config.yaml
num_hidden_layers: 9
hidden_size: 384
n_experts: 24
experts_per_token: 2
d_expert: 480
d_shared_expert: 0
router_cosine_scale: 14.0
lr_router: 0.00036
norm_eps: 1e-05
optimizer: "adamw"
batch_tokens: 131072
max_seq_len: 1024
max_steps: 5342
dataset: "wikipedia_en"
Below are experts of layer 4 (counted from 0) of a mixture-of-experts language model. Rows are named router (the router's row for the expert) and show model dimensions 128-191. Each number is 500 + 25 x the weight over its row's rms, rounded and kept within 0 to 999. Numbers have three digits each.
After each expert's rows: a language model's description of what the expert responds to; "gets" lists some tokens that make up at least twice as much of what it gets as of all text. This comes from a sample of Wikipedia text that the model never trained on. Tokens count by the router's weight.

# expert 2
router:521496509539512500497495505524514506476515501536507456496516497476518540501488489467528480507410521529459533503488528477515492511504497518461497481464547442523508503469469514513515536502481548
What it handles: Function words before nouns, like the, his, its, in, of, after scores, plus table cell bars in sports and election results.
gets: " the", " |", " in", ";", "'s", " of"

# expert 12
router:475495519517460534517471454472495486543481418455506494506497494518539542422516490444502517491509486532495514500482515471521537528506532465506478514484495517515507532526497475480494479533496500
What it handles: Auxiliary and main verbs after subjects (was, has, became, been), pronouns like it and they, and suffixes like -ly, -ed, -s.
gets: " was", "ed", " is", "s", "ing", "ly"

# expert 5
router:505495519514504501487486471449497498490502478496503555471486522534472525501480486475506471483469483506501483507482497495530497506510491445507527556503522520523528521496503452513513516523498542
What it handles: Function words starting a new phrase after a comma or verb in biographies: a, an, of, with, by, where, when, because.
gets: " a", " of", " with", " by", ",", " an"

# expert 21
router:494481472476515529525528480511490518515481516509499522469484535501444463518543496510501537459517548477484532474532489516504566528463494528485534497491476520501478457475491462505487474474501490
What it handles: The second and third digits of years such as 1-9-92 and 2-0-15, plus inner word fragments like in-a-ugural, priv-at-ization, l-y-rics.
gets: "1", "9", "0", "2", "a", "p"

# expert 4
router:511521484508547463564475468497481507495509504481516484466484465454503447543518480496523497475470489491480513493517503496531520525516501481558516487493494490467504466483504498519495527499549454
What it handles: Month names in dates, plus middle pieces of words in infobox labels and legal text, such as Conc-ur-rence, Found-ed, Born.
gets: ",", " on", " September", " October", " May", " August"

# expert 16
router:497540493497450524502473482464527526469469421506494554469522493467523520486499483497485516513516488525487481489495521481503462467543497478483541507524476500490487507481533529476472510517479507
What it handles: Adjectives and adjective endings in reviews and descriptions (different, great, -ical, -ive), plus periods, commas, and, but ending phrases.
gets: ".", ",", " and", " of", ".\n\n", " but"

# expert 3
router:520504505559532447484510557471543486478505483520507508475510526526546477537512558498496509516475496523477517511487499509501470475492516493518518518533474466488484481549519486481488507452490520
What it handles: Pipes, colons and dashes between fields in track listings and infobox rows, plus capitalized title words like World, Album, National, Best.
gets: " |", "|", "-", ":", ";", " of"

# expert 8
router:526491495513499523497498559503507508538512570497479473555470516481520484527489485515467531512538517472551498506466546509515473500487473515517507467507504476500461502510474480472502496515513499
What it handles: Hyphens, slashes, spaces and digits inside compounds, dates and ISBNs, plus name prefixes like Mc, San, Cap and U.S., common in asteroid tables.
gets: " |\n", "-", "–", "/", " United", "ap"

# expert 17
router:485503483533529520507510560557456471472539512469491564447493480507524519525491501480527493491452489497463512500524500509474504526531524499522483478499460501507478487533513527549519483502501486
What it handles: Pipes, colons and dashes between table cells and infobox fields, plus ordinal words like first, second, third, last.
gets: " |", "-", "|", ":", "th", " first"

# expert 9
router:474475503490530469503486456501514506496524494460482551513541441476512495514469515525484465447421455512507512518484483519475478490489516488500444481467514483535510523506476556524485491532508523
What it handles: Opening parentheses, commas, line breaks, percent and degree signs, km and coordinate marks in infoboxes, taxon lists and location entries.
gets: " (", "\n", ",", ")", ")\n", "\n\n"

# expert 11
router:513504503417494478492493497476513493489504562528489464515496507511484485536485460547519496502497469490521561561479491514506519462498481527475478522478494505452486539516504487557559499515498497
What it handles: Blank space tokens right after a pipe before a number in results and stats tables, plus some mid-word fragments like el, r, in.
gets: " ", "–", "in", "r", "le", "n"

# expert 19
router:516480491508526489458512497475516520523509610490498489513490521514458523495485461504493519490553500483505474508524492470523481508501479492503475506498503460487496511507501487500490494452487494
What it handles: A single first letter or short onset beginning a word split into pieces, like d-rew, t-akes, B-attle, K-aal, often in names or transliterations.
gets: " B", " L", " N", " d", " D", " t"

# expert 0
router:462522525448549505504519511464514524467555530520484478550489508464482502454480498548446516514530489499512495465486484504483475494500501496530513475539526501528508509528514498478498472438490516
What it handles: First capital letter or syllable of proper names and titles, often after commas or table bars, such as C(ypress), Br, Mor.
gets: " C", " M", " S", " P", " H", " R"